Experts of a small language model: 7.31M parameters.
Below are experts of layer 6 (counted from 0) of a mixture-of-experts language model. Rows are named gate (a neuron's input weights, with its number), up (a neuron's input weights, with its number) and show model dimensions 0-127. Each number is 500 + 25 x the weight over its row's rms, rounded and kept within 0 to 999. Numbers have three digits each.
Before each expert's rows: "comes after" lists some tokens at least twice as common just before its tokens as in all text. This comes from a sample of Wikipedia text that the model never trained on. Tokens count by the router's weight.

# expert 5
comes after: "\n", ".", "==", "===", " ==", ")"
gate0:508492514508497503521504523499477515534495534493484487498502495509467495497502492514491506519512481444500496494523516489492493486501458439463535497506512490535488506519448503483465495507498516483574462499493516516504509523504514511530522465464546472505480500475465472580527474472506469511492519499454502466515476507483491498476486517526559474529532585481523473535493507480479519478483
up0:529537518477488502498478536477519508529483471466513499484518497488485473483516471489495523516515516530519517504502465481445517460483512489509471490490497489522508533489521497507534537523525459547521462463541506494435497430467527500498491501499525480474490520507492532495498492532434510476497482558453523486566503463522473494508515463495525488515542505497483495482495520513532519507483

# expert 10
comes after: "\n", " ", " 0", " 1", " S", ")"
gate0:477500454506519520446479535460531473516505483502492492498506539488517520442537490490482520471495504522519475510501475522488498512534518472491458519505472529526493493513557509509539454535484537550492510480492508478471501523505474499482487466507543526516533530523527553513512473490491509483477481482491468495447464505529515491502466487449524504506482509541523472485483489466510542481540
up0:475496526532518490446480515496529503502493527467492552500470525514466493491509509466472499495488540512457552502503528507570523502527482519553484501511475508473485463509509494480466506537550472532514473496524502493524497498492524480496476560472472481488524484504534515509467521508478529487479501487494493519499482486512516521532504476529502498473468503551507512476422508464479468466513

# expert 15
comes after: " of", " in", " with", " for", " on", " to"
gate0:505469507464531457500527544528509505523489470508473528491511524518449478471473498450490474506503450486508495536511484488462496519435502535547508505509525464500456513514498486479540506499494506541496482435483519515525490531504497468462498507457537507490532463535452513509504486538537518478525514525471506492501493527497529490483486487503461491520470453480532516478490508502524478512487
up0:486506465481550474494503527511474487501495443510468496525530500473504525472518517468539489517479482481531545489498515479560526505544433503507431521517498509498533487523487525528505501517502511475498501439481510500512501500474499515486505534486490539503468512486490474494541485495518486497453487510461474508510492561546538462523508478463502457504490457479507490495486519532514522497491

# expert 33
comes after: " |", "\n", ";", " ", " 1", " 0"
gate0:496496543496458507528513501492492529493482486529542486488489488470468497504483502542477511516516497515458479484487503583526494502527565448538499491485554499537454485471504526471484514483486490491508529475533513492496482487512521522530520509512457502520527457504492461466516477531474550480510484472507524450521520521502474498475476511538496503483498501537536503459488509532472484504475
up0:457465528521525469502543494521516487470511501518503527506533448504499527482530488498495476502508519484468537481530508477489530504507462462502495470503492510528470520488467521488474499517524473522496505521494516506494467489521479498503501497442482510504548518461488494502444497514495540532517506506504488548521525500512452485510506493578504545474465498462483526558447523463471521512522

# expert 12
comes after: " |", "|", ":", ";", " (", " 8"
gate0:506504505482503457523485516507522529487452502506488514530469492526475505502510505515454543521493443499506457489515467528537469533522564521477526500499540534461515454535470483490480541490519486512525490467519516522489510509469471460503463474448528481539480510503496523478477491499524517498498487547499543490543506504483460508494518530517504451475486521485481500514516470464506538522488
up0:513511508479518544539461469468516507490513509467521527447480523516532455486518479549458461532524488512541524493538481508493518527492504465520493485482502468475506520503507463515558534536476521533452538528467462480480497449487541495477506456532508508501514476506507521494492472493436506494487522511499519522525485531499493495502490501519510532460505477492486488472533516517484501500465

# expert 22
comes after: " |", "|", "-", "°", " N", " "
gate0:495462495487497488475522486489485525486503512472517522505520531531513447498500495506513531479455458496508480510518474456451502535536526503496511543469511468537517510485480501482505489518488499550467492514522512497527517480461461490466516543506470535475493498489535536530544484523491475520481503442506478553534455513511481499496510524513465516534481443490531506476479483524480511466538
up0:442523530488521463511499489502485513469496508503506511526519465523476456549541484505501550518495493527506477486484483481497526477488507528442463514542479497493514478493497532515550489528467475470516544495512508510481454474499541523488496523472507484549481541500479498504509498489460506443488508535491516508455476533508480548507522503493510506522482553487506521454488502483487514532453

# expert 3
comes after: "\n", " to", "ed", " he", " for", "ing"
gate0:484529508504497522462526485471513510509471520501503503531458476453552469521489496507485507470528523506501518492554497477484485500507524574533514517552533467508500503489501523496491477508493466488507497455459484464547513491514515469538505503502528479511507533560498485537487482502487468511498475501470479510509498521523480487489498499492479451477477471450490503463551530544504475514448
up0:496449472488481466555488512473505496535515516514469465545516476535478506521551498519454512503478488497489494490533545507513510454519507524485508498497495551470513502478468514540512492493520503505487469476491524479495547495520508539447536481497513505476484501493472461522542496506448449496488490514457501546511491530509495484493505576497470518515531505458528473481502520499504508517491